Below are experts of layer 5 (counted from 0) of a mixture-of-experts language model. Rows are named router (the router's row for the expert), gate (a neuron's input weights, with its number), up (a neuron's input weights, with its number) and show model dimensions 112-223. Each number is 128 + 32 x the weight over its row's rms, rounded and kept within 0 to 255.
After each expert's rows: "mostly gets" lists some tokens that are sent to it at least half of the time. This comes from a sample of Wikipedia text that the model never trained on.

# expert 5
router [ 90 185 183 110  85 101 145 156 110 114  91 157 135 130 104 131 124 111 115 100 165 124  88  44 120  98 180 147 131 106 117  65 128 128 151 182 178 130 133 125 147 118 133 113 109 113 102 122 117 133  92  89 153 105 182 135 140 182 108 153 139 145 145 143 121 108  92 211 129  50 104 145  63 109 182  47  98 174 122 167 180 100  93 168 175 110  70 101 183 184 108 120 154 144 163  93 133 100 133 150 155 130 133 181 122 108  82 124  73 143 196 166]
gate1 [105 161 145 135 155 159 118 138  99 124 147 126 188  93 130  53  68 134 152  83  91 127  84 162 143 122 157 152 164  80 156 146  67 139  98  99 105  94 153 151 129 152 142 102 135 181 189 136 139 168 112 133 184 146 149 121  85 159 126 145 145  84 120  67 148  92  84  32  70 129 135  86 144  99 113 178 165 155 152 181 132 106 100  85 151 100 221 161 141 121  96 121 123  91 107 133 156 140 132  92 112 109 105 132 157 103 109 131 147 120 123 114]
up1 [ 97 194 131  80 133 162 146 122 143 158 148 153 152  74  84  82 113 125 143 103  81 126  59  92 170 163 141 127 165  72  90 104 119 126 113 124 105  72 120 134 178 123 153 112 181 127 175 138 139  86  85 174 161  98 155 140 123 192  72 154 177 129 167 105 103  91  78  75  48  97 135  79 168  90 193  50 172 108 106 156  70  85 153  78 128 119 134 106 179 124 126 147 117  75  85 113 194  93 180  62 130 113  89 123 150 192  88 152 152 111 143 136]
gate2 [139 173  95 169 153 123 128 142 107  82  81 107 199 156 137 123 108  72 109  98 130 131 121 116 121 143 168 141 152 146  81  98 148 144 146 171 129  58  92 149 143 143  90 122 127 129 100 131 111 144 102 174 193 141 117  80 125 145  97 126 195 100  83 103 149  97 112  75 104  96 178 129 148 134 117 143 139  96 143 144 134 147 160 137 147 153 115 125 113 141  51 117 136 105 107 113 143 162  94  96 144 144 158 154 138 112 132 136 105 187 218 151]
up2 [128 138  74 111 101 190 145 139 110 145 115 145 126 109 201 100 154 119 101 149  62 135 120 114 122 123 149 165 169  97 109  64 183  85  79 135 165 137 138 147  99 156 142 107  73 117 138 143 112 115 136 113 139  74 173 118 111 122 163 191 157 147 151 116 148 102 101 162  58 128 144 159 140 153 143 125 149 127 188  75 107 186 187 112 187 135 160  53 151 142 100 109 175 138 102 116  85 168 183  94 173 157 189 153 101 148  46 138 126 144  95 143]
mostly gets: " Red", " Light", " \"The", " Best", " Gl", " Love"

# expert 10
router [148  99 169 121 161 103 190 147 122 111 147 104 125 124 132 165 142 119 124 131 134 109 117 108 152  58 123 137 135 163  84  79 176  59 115 102 116  69 134 129 191 133 112 142 145 119 132 169  72 218  96 178 141 153 165 127 124 135 123 109  78 137  48 178 148 164  99 136  92 119 118 110 126 165 139 146 137 137 120 110 175 212  93  73 151 150  94  87 155 129  89 160 133 150  66 142 109  78 119 106 159 179 128 119 194  39  91 155  87 131 101 113]
gate12 [129 119 164 162 125 140 177 124 154  55 143 162 187 125  78 167 153 140 131  81 121 114 150 179 206 129 168 130 150  75 104  89 182 147 140 137 109  29 158 152 113  99 169  70 122 156 136 146 102 166  90 140 159  94  53 123  60 139 138 136 122 131  92 110 141 101 132  94 125 113 115 203 136 110 109 137  68 151  76 151 137 159  81 120 154 159 133 173 142 211 117 107  84 178  84 111  73 148 122 110 130 168 111 135  52 119 178 125 114 140  95 117]
up12 [149 154 100  90 124 160 139 150 127 130 114 109 105 130 141  54 105 158 145 131 102 146 105  89 152 123  92 181 109 123  79 127  89 117 108 148 162 199  65 161 143 126 105 135 207 130 138  91 111  98  97 113 106 160 164 134 124 102 123 147 161 125 148 119 107 128 149 143 152 152 146 138 104  85  87 106 126 123  77 137 111  77  69 122 188 118 145  76 120  98  98 164 143 136 119 107 144  71 135 166  97 100 105 129 127 148 151 158 116 174  94 117]
gate13 [127 114  78 128 182  98 107 147 191 159 144 104 113 110 118 113 159 130  97 189 130 152  88 152 176 138 118 182  74 195  82 157 140  76 163 153 148  95 160  72 126  76 152 117 189 101 155 132 147 115 147 138 174 123  96 221 100 154 111 132  93 151 103 113 164 151  81 207 103 131 120 198  87  69 142 146 109 150 114 157 206 100 157 127 150  70 149 117 134 167 123 107 129 177 114 129  96 129 136  92 103 157 171 138 127 173 105 166 127 171 105  83]
up13 [146 117 118 150 133 153 153 113 159 121 139  89 174 157 169 147 131 113 115 108 127 114  86 163 158 168 116  64 180 103 116  68  94 172  57  98 134 130  75 190  77  96 126 140 180 160  68 133 112 100 111 161  77 136 111  72  78  96 129 169 121 105 110  56 139 138 103 134  61  80 133 125 148 180 132 137 138 114 189 162  97 176 127 116 102 164 125 114  64  60 149 108 108 162 112 140 106 183 107 144 114  78 142 139 148 109 200 107 105 101 105 121]
mostly gets: " she", " Born:", " he", " who", " He", " his"

# expert 11
router [133 157 176 179 104 142 106 187 122 127 115 180 139 133 175 125  94 122 144  86 115 113 105 162  89 172  96 150  81 122 147 130  89  94 170 153 131  95 165  78 140 102  98  83 153 134 103 159 134 175  93 186 124 118 172 127 177 117 130 150 166  96  96 153 152  89 142  93 166 163 167 128 169 166  75 115 161 125  97 160  98 141  76 149 159 132  77  91 175 147  96 109  68 143 172  94  75 131 102 209 103 106  49 134 128 186 173 142 117 166 197  91]
gate1 [101  97 205 141 153 138 147 118 130 130 120 120 165  42 136 159 121 180 125 162 138 111 165 161 142  82  93 151  94 111 105 112  78  87 209 123 157 152  26  95 103 145 128 112 155  99 112  81 124  93 175 149  38 109 121 146 171 125 191 157 100 160 101 166 155 149 157  75 131 141 184 172 147 151 166  90 132 141 113 110 113 116  87 118 199  61 131 112 101 142 120 126 125 126 118  98 137 148 150 135 140 169 204 190  95 130 125 132 112 127 156 155]
up1 [145 130 146 142 163 143 152 137 147 118 114  71 149 109 126 111 142 177 144 107  99 136 153 172 106 119 118 108 167 162 138 162 117  59 174 198 144 164 153  83 129 133 100 115 121 156 123 122 150 120 105  75 110 150 106 118 188 128 167 139 101 108 168 134 106 128 103 157 140 190 106  93 131 145 164 116  88  97 114 146 124 134 109 154 157 153 135 128 113 165 124 119 138  98 220  98 168  96  79 113 153  57 144 134 103 109  96 149  92 139 150 168]
gate2 [165 170 124 105 128 122 157 120 123  92 118 117 152 101 132 122 131 113 160 103 112 139  90 157 121 121 119 132  65 171 144 143 150 146 117 115  93 107 118 124 135  81 160 118 135 107 141 139 159  99 126 157  64  74 190 120 156 189 110 118 111 145  65 109 160 154  92 136 184 197 141 134  83 153  83 133 158 126  68 149  70 117 118 115 143 165 170 133 145 133  74 158  80 161 125 159  72 148 119 122 129 119 102  78 101 108 153 109 118 173 140 109]
up2 [121 160 174 155 130 123 133  86 127 134 125  82 137 147  79 138  84 163  80 113 146 154 212  87 128 144  50 167 145 167 122  85 111  87 148 107 115 122 130  62 109 146 160 102 164 173 177 116 110 152 173 128 168 133 116 137 111 169 110 155 163 188 103 124 124 130 148 136 143 123 105 132 109 141  70  63  88 105 135 115 151 137  91 134 170 178  80 102 118 175 158  62 178 142 114 106 162 135 104 189 132 158 128 127  98 177 161 112 101 146 167 147]
mostly gets: " Kh", " Os", " Kar", "aj", " Raj", "oh"

# expert 9
router [130 109 108 139 131 109 154 166 125  85 139 127 167  61 103 137 113 167  68 103 166 122 188  96 142  96 111 113  99  94 139 117 141  79 219 135 148 101 195 141 176 124 115 152  91 171 143 133  56 146 133 122 108  81 159  49 165  93 162  98 132 101  47 129 174 128 136 109 118  95  99 106 139 114 144 151  88 132 139 122 202 183 143 148 169  90 123 128 189 171  87 139 196 155 125 150 107  57 105 147 148 165 160 101 135  75  76 104 143  89 142 155]
gate8 [ 71  70  87  52 147 106 156 110 133 102  79 119 130 105 108  74  99 176  86 167 132 130  99 174 132 190 118  24 133 118 129  68 124 132 161 109  92  81 108 132 178 149 107 143  95 175 130 129 108  78 118 148 104  51 138 125 125 121 133 153 145 107 126 131 140 105  90 134 103 105 138  89 116 121  96 132 115 119 151 154 150 107 189 127  72 128 137  97 119 136 121 186 159 157  97 169  83  99 107 105 128  66 125 183 183 158 145 100 133 129 153 108]
up8 [165 164 167 119  92 154 116 153 137 115 169 173  87 137 127 155 210 135 152 136  97 103 112 117 123 113 167 206 143 180  88 136 101 158 103  58 159 180  97 115 116 110 139  95 101 129 112 176  90 116 176 148 115 131  56 157 114 125 104 132 186 191 168  93 105 199  94 150 104 123 125 115 198 162  72 120  91 134 129 140  98 153 149 208 123 108  63 152  90 101 155 135  79 115 140 135 142 191 117 114 148 106 140 117 115 117 122 129  82 100 103 126]
gate9 [179 184 119 135 113  69 108 134  38 163 122 158 125 140 140 133  82 139 140 116 137 124 163 100 129 135  93 153  82  94 161 161  63 111 133 157  89  99 136 125 145  92 106  87 152 132 173 109 128  87 157 150 154  57 156 140 144 143 141 130  94  75 137  79 101 140 107 144 201  95 136 147 170 121 129 124 160 123  92 128 117  64 199 126  60 121 135  80 206  99 111 110 165 141  96 159  79 135 118 190  75 114 108 166 172 115 213 108 165 102 164 136]
up9 [110 134 112 153 189 170 148 126 138 123 161 128  79 167 102 148 203 103 190 129 206 104 128 100  83 120 136 199 113 126 139 165 180 158 167 103 155  92  84 142  63 107 152  71 151 101 185 124 125 124 154 110 147 157 114 151 121 121 142 125  73 149 118 109  77 108 158  99 116 153 136  96 141 145 124 153 146 106 129 125 135 151 100 131 178 114 180 118  64 100 148 149 174 134 221 112 128 186 128  96 133 182 123 119  80 108 134 101 142 145 102  64]
mostly gets: " where", " these", " because", " such", " while", " other"

# expert 7
router [114 138 126 161 123  88 144 163 117 144  80 125 152 118 106 121 210 147 106  87 104 131 160  83 139  96 121 120  96 142 163 101 165  76 193 159 167 123 141  77 113 178 181  90  96 145 145 139 106 132 196  99 165 104 171 147 153 107  99 104  85  99 123 184 205 127 168  95 105  95  78 119 120 124 109 114 105 135 163 106 179  92 148 162  84 130 116 115 109  82 143 123 141 112 164 139 159 105 118  91 124 166 121 151 123 140  60 160 168  57 135 142]
gate8 [115 103 157 152 122 162 127 130 164 183  97 150 141 140  93 151 184 156 115 168 101  96 171 167 128 114 106 128 102 163 106  73 137 124  93 122 176 175  87 133 127 117  54 144 104 171  84 138  91 129 162 137 111  73 121 172 113 171 129 129 110 132 141 163 164  90 115 118 155 180 184 148  83 133 160  70 106 189 184 132 147 129  84 152  89 147 128  93 103 143 131 126 164  69  76 143 129  42 125 134  92 168 118 115 101  91  85 177 122 143 172 112]
up8 [ 70  81 106 158 114 166  99 136 134  99 169  58 134 113 172  81 152 121 139 156  96 107  74 131  94 138 104 173 118 176 156 104 154 113  76 143 126 110 157  63 106 146 167 107 173  77 145 150 174 118 132 113 121 151 101 143 114  91 113 103 105 123  86 128 109 139 151 175 173 104 134 139 166 112 164 150  85 101 169 105 151 117  90 196 110 188  76 126 132 128 147  87 124  95 187 135  99  85 106 103 128 186 122 147 130 132 141 158 177 141  52 193]
gate9 [166 157 159 162  85 141 103 136 178 105 132 125 123 132 203 147 175 105  78 119 127  87 147  79  84 185 165 155  84 210 155 150 106 115 116 164 148  70 140 151 132  97 147  82 172  98 116 140 117 127 130 141 185 116 107 104 167 146 186 104 193 164  77 156 107  62 125 118 146 128 163 139 157 123 116 129 173 125 146  60 107 126 140 131 117 130  99  82 151 122  90 120  87 140 131 115 124 115 128 153 106 153 124 157 137 119 118 201  75 105 134 107]
up9 [134  57 110  89 134 176 114 131 140 126 107 130 148 148 125 155 142 148 107 116 149 200 141 143 145 155  71 116 152 115 132 141 152  68  95  95 105 128 188 165 139 128 115 187 129 173 121 150 110  78  87 103 177 100 109  73 133 112 104  97 159 125 124 113 117  96 136 124 129 154  77 142 118 106 106 101 120 100 112 160 136 106  95 121  48 152 152 112 103 158 144 148  71 101  74 161 153 138 100 142  97  83 193 159  81 141 112 127 146 122 135 119]
mostly gets: " more", " less", " much", " low", " well", " available"

# expert 4
router [144 150 152 165 106  90 115 144  88 117 142 167 102 176 134  86 139 142 125 131  86 151 150 120 188  90 114 150  96 121 132 100 112 101  99  85 130  85 117 100 154  98 143 101 134 138 106 132 116 212 132 178 151 124 105  69 160 127 133 150 117 194 118  96 219 109 148 155 152 136  86 114 158 137 115 133 133 104 125 194 200 141 135 153 197 144  93  93 113 137 100 136 172 142 154 117  76 130 106 169 152 163 126 155 226 113 158 145  97 137  92  92]
gate8 [200  40 157  73  97 124 186 112 161  96 106 115 114 131  50 150 134 170  92 155 142  91 144 119  77  36 125 125 151 137 135 163 144 173 166  95 152 151 159 143 155 160 169 116 142 188  97 150 124 132  93 132 148  99 132 111 138 106  78 143 152 158  92  59 136  53 113  38 166  98 189  94 119 141 149 100  89 123 132 117 134 107 128 121 112 178  88 175 108 125 111 145 161  85 121 181 121 108 114 130 155 127 132 143 124 148 173 103 104 110 146 144]
up8 [131 172 138 176 215 162 114 134 130 148 139  91 125 147 155 125  56 122 184 120 110 118 175  92 122 201 133 127 153 124 133 124 119 139 139 162 121 102  99  93 103  44 105  90 113 132 132  88 109  97  72  82  88 117  97 136 117 155 129 158 133 116 188 127 137 117 139 142  66 128 112 115  91 150 119 172 199 156 106 104 134 166  96 131 161 106 156 164 136 172 109  85 165 129 195 119 118 147 143 115 152 165  82 105 110 134  99  82 143 143 168 178]
gate9 [136  95 124 126 106 105 104 145 132 103 138 142 187  71 110  91  81 103 122 133 135 163 141 135 107 175 165 106  84 112 117 154 141 128 154 123 160 139 188  65  87  74  90 122  76 131 115 105 183 160 153 104  98  96 141  45 117 207 149  72  80  74 154 126 168 131 141 126 148 148 123 143 138 132 181  80 147  97 142 137 164 129 111 154 128 174 143 147  89 101 189 129 114 153 138 136 111  85 176 126 123 157 182 110  69 153 173 125 135 103 117 131]
up9 [119 123 201 127 127 180 144 123  97 110 109 137 132 133 111  61 115 117  82 130 141  72 156 100  87 152 162  69  94 111 141 172 132 111 133  91 131 138 177 104 118 124 129 135 101 113 125 128 156 111 185 118 110 141 124 129 152 125 140 153 103 126 155  94 140  62  78  90  84 152 186 103 162 122 149 114 170 122 178 123 148 196 121 202 118 145 130 156 120 127  77 111  97 121 153 177 101 153 155 149 128 130 210  68 119 112 129 108 180 177 121 134]
mostly gets: " became", " Education:", "American", " remained", " elected", " former"

# expert 1
router [197  98 151 150  85 113 164 179 145 160 131 116 137 127  63 137 125 138 156  98 182 141 198 154 152 138 118 101 118 119 119 169 185  99 208 106 172  83 140  57  83  71 148 137  66 187  72 202 126 166 148 177  86 107 130 107 115 175 108 126  97  95  85 164 169 158 102 184  67 138 142 150 160 141  98 123 130 107 145 127 182 132 107 115 168 126 140 120 117  93 104 180 146 153 124 160  92  78  81 147 169 164 109 126 140 111 113 114 129  76 163 127]
gate8 [104  56 197  80 115  61 133 133 161  88 102 159 144  87 123 114  69 153 154 129 150  81 121 194 121 131 123 114 149 238  97 131  61 161 118 143 115 141 123 135 153 113 107 187 122 151  42 122 155  99  72 126 159 155 201  61 115 150 155 191 109 128 151 186 113 118  88 136 144 128 135  48 105  48 132 148 152 120 100 134 143 188  98  94 140 158 166 120 112 124 184 107 137 135 119 129 111  90 150 133 123  73  66 165 196 113 163 115 107 107 100 134]
up8 [160  81 182 105 146 105 167 158 126 144 148  84 141 137  90  96 137 140 185 112 133 174 135 211 152 179 119 127 144 166 147 171 126 102 112 129 186 114  93  93 109  83 198  99 165 183 107 118 208 166  99 105 153 118 154  89 149 162 156 136 136 156 138 117 113 184 156 159 124 177 157 159 145  92  87  90  74 131  79 140 121 159 172 146 118 160 187 129 143  89 135 130 147 153 138  99  74  88 115 138 105 150  77 134 145 163 127 169 110 135 114 123]
gate9 [137 157 180 112 109 107 163 131  93 169 180 102  55 112 107 136 149 139 139 155  91  99 141 143 172  94 148 173 132  95 155 110 150  48 119 119 125 131 128 150 135 157  87 181  97 131 136 141 137  92 152 101 151 194 146  78 127 146 156 165 183 151 131 180 150 131 103 111 170 146 165 124 137 237 198  94 133 181 168 146 137 139 131 120 130 129 145 119 120 147 172 181 200  98 137 142 128  95 115 124 165 115 106 109 121 100 105  87 131 100  89 167]
up9 [115 159 156 148 115  42 125 140  83 115 149 135 129  77 119 169 143 158 103  87 101 126 114 109 101  76 128 151 159 163 143  96 133 152 120 174 117 136 129 187 164  93 175 147  71 102 114  87 157 136 147 128  76 192 127 108 192  84 135 167 152 145 152 123 113  75 110 131 163  94 147  76 137 151 159 150 142 207 165 134 158 137 161 161 138 167 155 104 112 168 136  98 140 117 151 116 114  90 158 162 135 150 146 104 149 120 138  93 104  93  89 170]
mostly gets: " would", " could", " to", " without", " against", " will"

# expert 0
router [166 154 170  97 110 121 144 149  81  88  82 157 173  21  88 120 113 124 114  96 133 118 113 127 184 158 155 109 155 120 148  99 108  54 127 121 138 118 100 101 125 150 136 105 122 156 158 143  71 135 118 130  91 103 180 155 102 132  99 145 187  97 130 108 151  82 102 160 130 161 122 136  88 154 108 113  84 139  79 140  90 112 146 192 108  59 106  50 104  81  84 139 117 141 108 127 127 193 186 203 151 121 117 188 149 129 190 147 112 130  86  96]
gate1 [187 136 170 118 104 118 166 191  85 124 140  94  94  96 127 174 155 123  76  44 154 161 111 134 143 110 153  81  80 194  92  90 152 138 137 146 154  87 125  90 137 153 130 131  96 136  88 191 174 158 184 117 144 149 161 142 116 171 166 101 113 126 117 131 124 100 113 150 115 141 112 108  91 164 139 102 111 149 125 138 135 127 114 121 119 118 143 137 101  96 134  69 132 153 153  86  88 142 167 104 140 106 102 109 193 109 139 151 116  62 104  86]
up1 [ 83 157  90 143  91 152 157 113 160 136  89 184 206 128 115  75 113 114 149 229 134  78 135 145  67 118 118 129 138  67 173 141 123 124 113 150  97 191 152 137 100  95 138 135 109 156 109  88  77 105  80 127 117  92 111 123 154 110 164 171 107 139 127 169 143 112 149 111 162 111 138 152 186  87 128 106 112 101 160 158 144 153 111 121 130 154 121 122 155 160 121 158 137  85 145 136 186  94  94 106 166 156 107 140  59 145 113  78 132 132 167 181]
gate2 [137 128 156 123 152 121 146 118  80 118 123 110  98  89 145  98 162 131 114 111 137 130 124 147 154 143  83 104 123 117 146 171  85 133 104 118 122 102 154 105  58 107 139 127 197 187  99 175 119 176 200 191 176 152 106  87 123 129 227 160 112  89 157 112  91 144 128  91  91 138 173 106 140 158 169 104 137 123 123  89 152 113 108 151  96 139 135 104  58 124 146 120 118 153 113 156 138  99  77 156 133 138 114 133  93 162 124 159 111 163 150 115]
up2 [116 122 119 120  68 104 120 128  95  90 129 170 106 125 140  84 113 133 108  83 185 144 152 145 117 164 197 135  34 145  47 112 127 142 113 140 209 108 115 124 129 127  96 126  92 137  61 201  78 133  95 121 118  63 168 149 125 160 176 154 128 127 119 147 118 110  62 111 186 147  66 139  94 120 208  97 131 120 129  79 132 105 122 172 109 169 180 139 100 107 180 127 101  99 172 177 104 124  85  93  97 145  89 161 150 115 108 125 141  95 140 102]
mostly gets: " Genus:", " et", "idae", " Phylum:", "ensis", " Authority:"

# expert 6
router [112 120 132 166 164 122 158 203 148  51 157 130 134  81 166 178 126 103 100 151 141 129 112 132 187 155 118 140 154 151 109  64 134 116  83 106  66  94 135 119 181  92 106 143  91 185  77 100 110 107  99 157  93 172  99  60 169  99  96 133 125 150 117 142 139  66  85 206 129 125  61 125 151 144 148 141  62 124 154 132 177 154 138 124 192 162 147 152  90 175 139 178  93 128 137 118 114  65 119 130 175 171 106 145 119  59 128 112  95  95  84 115]
gate5 [123 186 102 107 151 155 110 122  91 138 140 100  74 138 141 125 118 157  99 161  87 106 115 129 161 135 171 129 162  60 127 116 197 105 116 129 177 128 160 111  76 176 155 120  99 166 177 120 108 145 141  86 106 110 105 131  80  66 118 134 167 160 119  72 106  91 145 145  95  88  67 165 165 136 162 156 129 103 163 157 150  82 145 178 102 147 166  93  83 120  81 116  98  92 114  85 109  86 190 112 138 140 120 122  64 102 144 184 101 126 112 116]
up5 [117  93 169 118 110 133 139  80 115 142  66 143 143 149 138 107 139 131 145  85 203 130 120 124 112 122 137 125  89 191 124 132 103 132 143  81 118 124  81 154 177 109 120 163 161  73 109 142 166 143 109 182 176 121 160 115 134 173 152 133  71 102 115 102 100 147 125  71 146 137 151  66 126 125 121 102 150 120  91  84  85 167  75 131 149 114 107 113 165  94 134 116 117 180 143 161 123 181 149  96 129  30 188  90 199 183  61 133 145  96 153  82]
gate6 [110 110 181 150 173 118  98 152 103 174 109 165 121 154 150 104 161 122 117  46 165 160 101 170  99 118  83 181 133 194 104  99  88 143 147  90 123  31 130  96 124 108 129 108 124 126 148 150 137 115 175 162 125  98 119 123 125 111 146 128 118 136  98 122 121 126 161 106  81  94 182 133 165 145  56  96 159 157 134  72  75 108 105 110  92 132 104 156 173 123 116 139 116 161  89 163 165 140 110 131  88 141 118  92 113 148 141  71  49  96 108 102]
up6 [ 47 115 137  63  99 114 112 118 115 137 147 175  79 138 115 151 127 139 114 134 154 119 125 180 129 100 154 185 128 119 158 126 104 178 102 108 127  99 112 100 159 112  88 110 143 100 121  92 116  95  77 146 174  77 121  95 107  95 153 129  99 116  81 116 101  82  96 137 130  69 151 128 101 110 100 116 172 190 147 145  86 159 121  90 137  94 148 156 163  99 141 112 150  97  84 102 147 113 139 118  77 122  88 140  66 115  89 163  94  90  92  82]
mostly gets: " 2016", " 2006", " 2019", " 2009", " 2024", " 2022"

# expert 2
router [131 109 144 145  88 156 139 137 115 123  92 134 132 123 122 137 142 118 173  71 133 159 130 130 113 145 160 122 102 145  76  46 164  77 156 129 139 134 178 108 124 140 143 121  98 184 159 255 123 176  89 155 124 107  98 126 167 130 143 115 134 145 151  72 144 109 123 123 137 107 107 111 109 238 118 130 104 162 128  97 166 169  79 131 146 125 165 125 138 152  50 124 208  84 112 131 155 102 165 127 147 164 130 168 164 107  90 122  69  54 121  76]
gate8 [153 129 127 150 116  91 111 156  92 133 147 112 133 178 154 154 131  63 104 106  52  69 114  67 134 145  99 141 225  86 114 111 157 104 165  95 106  93 103 121 146  85 139 131 179 124 103  58  73 152  97 131 164 146 122 118  72 129 110  66 142 141 127 104 141 111 112 146 127 117 117 113 181 138 119 119 216  73 112 131 125 116  98 104 108 137 138 122 174 130 119 118 118 136  93 108  90 171 145 146  89  86  98 137 184 172 138 136 148 125 106 127]
up8 [ 77 109  98  65 100 144 111 122 222 103 169 109  80  90 151  96 176 107 135 139 155  84 128 148  89 110 103 164 138 123 121 150 198 131 126 125 139 117 151 158 116  99 184 129 120 182 136 147 112 146  65 180 177 182 115 126  96 122 110 155 171 101 108 130 117  97 112 147  75 131 143  73 153 105 206  91  56 111  93 129 137 115 127 151 133 122 160 124 120 130 118 166  81 109 142 138 153  77 131 122  73 150 137 116  60 111 165 107 128  82  93  65]
gate9 [ 79 125 118 139 161 176 131 147 138 125 160 121 161 111 159 163 125 110  73 103 201  80 110 139  80 124 164 141  97  80 109 124 105 119  67  56 132 126 154  94 103 144 165  90 141 141 125 164 174 137 153  90 145 147 116 173 113  91 123  74 128 110  95 122 183 128 159 138 142 122 157 117 230 129 125 184 125 146 172 137 102 184 138 140 151  85 132  86  82 134 118 115  99 127 134  97 110 138 171 159  90 138 127 160  96  75 140 152 121 131  46 108]
up9 [166 132  89 199 114  70 130 129 110 122 129 120 112 144  87 170 172 125 100 129 125 121 118  83 166  72 183 119 134 135 142 149 108 130 183 116 121 194  89 207 104 123 147 131  99 156 139 115 131 176 170  90 130 132 131 126 187 132 136 100 102 146 114 126 135 149 158 158 104 161 111  44 146 153 175 112 141  99 155 112 195 145 115  73 112 126 118 149 106 117 115 142  96 154 107 151 138 124 127  98  93 153 119 171 178 128  89 143 131 114 125 142]
mostly gets: " de", "==History==", " “", "-A", " ====", " anti-"

# expert 3
router [148 156 143 123  85 135 117 144 184  71  67  73 129 121 137  99 129 125 132 114 156 159  98 143 130 101 133  96 138 124 116 108 155 151 187 145  78  70 150 108 154 136 176 141 139 143 130 175 135 149  96 118 110 130 163  74 132 113  84  40 191 105 155 112 187  93 111 166 130 110 159 113 120  94 115 130  90 137 147 153 147 193 136 137 120 103 160 109 114 109 106 121 144 156 138  83 140 108 136 190 110 122 120 162 152 131 115 176 106 119 152 107]
gate12 [119 103 113 156 160  88 116 129 139  74 136 141 117 109 179 145 120 158 101 173 137 131 131 100 121  95 154 134 151 146 151 112 110 155 145 210 113  89  96 124 164 114 156 173 152  96  40 100 121 195 105 110 189 126 163  63 137 187 128 154 117 138  91 169 107  95  74 161 128 158 113  66  81 127 153 130 149 114  87 124 177 177 108 139 127 183 154 207 146 115 127  83 196 125 153  94 160  89  97 167  72 169 112 152 219 127  91 100 110 161 147 127]
up12 [132  94  74 147 139  75 176 139  87 145 131 110 107 145 143 150 104 141 139  94 158 118 125 124 146  94  60 162 218 108 152 141 136 120 133  38  83 118 106 157  84 218 100 118 217 158 196 146  97 138 103 168 130 139 127 162 107  92 143 113 119 137 134 120 124 110 168 192 145 111 108 171 175 131  41 109  97  75 138 127 121 128  75  86 150 129 197 151  98 122 115 128  90 150 139 200 143 108 141 139 143 128 129 177 144 146 147 146 130 138 114  65]
gate13 [144  87 106 142 132 110 136 128 131 128 165 118 129 176  68 152 133 107  99  98 105 129 124 111 106 101 154 130  83 109 142 117 129 154  92 117 144 163 178 117 110 156 144  40  80 159 147 120 119 139 151  89 154 150 165 156 162 107 136 116 115  97 139 138 143 109 104 146 173 137 156 112 114 128 125 196 140  89  87 105 145 103 128 155 120 164 165  87 159 122 108 170  87  82 124  95 125 148 189 128 104 116  90 178 195 120 156 117 160 135 164 187]
up13 [ 75  44 123 117 114  88 141 143 156  71 105 130 190 105  85  68 146 147 119 132 114 134 127 108 115 121  54 129 116 174 173 133 126 100 195 146  95 108 159 103 121 114 119 101 144 142 140 145 109 117  87 143 119 108 163 170 153 165  96 138 125  91 155 123 104  86  96 126 132 163 137  93  92  96 102 132  97 134 128 108 129 109 146 136 134 133 180  68 144 120 157 142 213 103 117  88 134 104 109 134 145 145 108 179 190  86 110  87 107 146 114 142]
mostly gets: "ing.", "ed.", "e.", "a.", "\".", "y."

# expert 8
router [163 105 142 182 162  72 116 204  96 126 110 156 142 131 108 161 122 136 119 138  84 154 110  90 186  96  75  72 146 152  96  86 148 118 160 162  88 107 134  94 193 147 189 152  91  94  89 124 165 143 187 132  96 136 166 121 187 125 105 104  98 163 162 202 188 134 189 129 117 186  92 110  77 134  77 150 159 146  73 148 168 159 174 101 115 102 102 137 130 148 146  93 188 152 191 180 113 124 110 200 143 115  74 126 191 117 114  95 126 105 172 129]
gate8 [130 111 153 134 132  92  77 148 113 205 125 133 132  77  85  86 136 185 183 114 114 155 126  94 150 116 106 164 128 148 124 131  80 102 105 149 146 161 126  71 157 113 172 173  79 122 123 116 161 132 136 137 166 148 158 143  97 165 137 143 116 158 130 137 149  80 158  95 178 126  91 122 146 115 142 140 112 105 134  98 142 102 102  73 197 198 102 173 150 128 111 156 155 130 218 150  86  65 129 201  98 117 128 147  60 111 104 135 120  77  73 111]
up8 [ 79  64 161 167  99  96 183 153 136 112 103 131 152 164 133 130 119 143 139  78 115 140  77 168 128 109 109  99 130 140 127 140 114  83 133 155 129 188 151 139 109 138  99 141 131 139 138 129 120 100 139 103  72 104 152 163 146 130 139 165 155 143 119 152 116 131 155  73 144 122 122  58 128 122 119  80 108 147  99  73  90 167 128 108 123 166  94  89 191 138 126 191 101 105 125 142 123  73 135 203 138 198 166 170 151  87 139 106 120 126 145 179]
gate9 [170 190 148 157 122 143  77 123 180  97 135 144 182 151 133 170 144 133 107 110 108 123 118 143 182 125 134 124 154 123  84  87 121 111  80 104 162 130 122 150 135  94 136 131  90  57  92 112 174 145 147 135 116  90 122 119 108  98 142 161 129 211 109 144 200 106 129 136  47 145 157 153 133 117  82  89 171 164 131 105 164 106 120 139 163 135 117 156 129 134 108 110 143 108 116 167 147 111 134 155 145 137 152 155 106 139 145  99 161 151 160 144]
up9 [169 158 140 127 109  80 198 150 113 103 124 168 213  90 189 196  88  97 120  75  87 160  80 115 151 120 154 135 123 115 154 101 105  97 137 123 103  98 114 159 151 166 165 125 171 152 119  82 103 140 163  64 142 115 161 158  95  81 159 127 101 119 107  87 115 116 154 124 105 125 151  98 122 148 110 122 210  95 116 143  73 129 110 102 161 150  59 122 127 140 166 162  64 111 116 144 171  95 116 115 126 109 115 125 184 144 172  75 153 149 151 105]
mostly gets: "°N", "==See", " %", " Total", "Personal", " Candidate"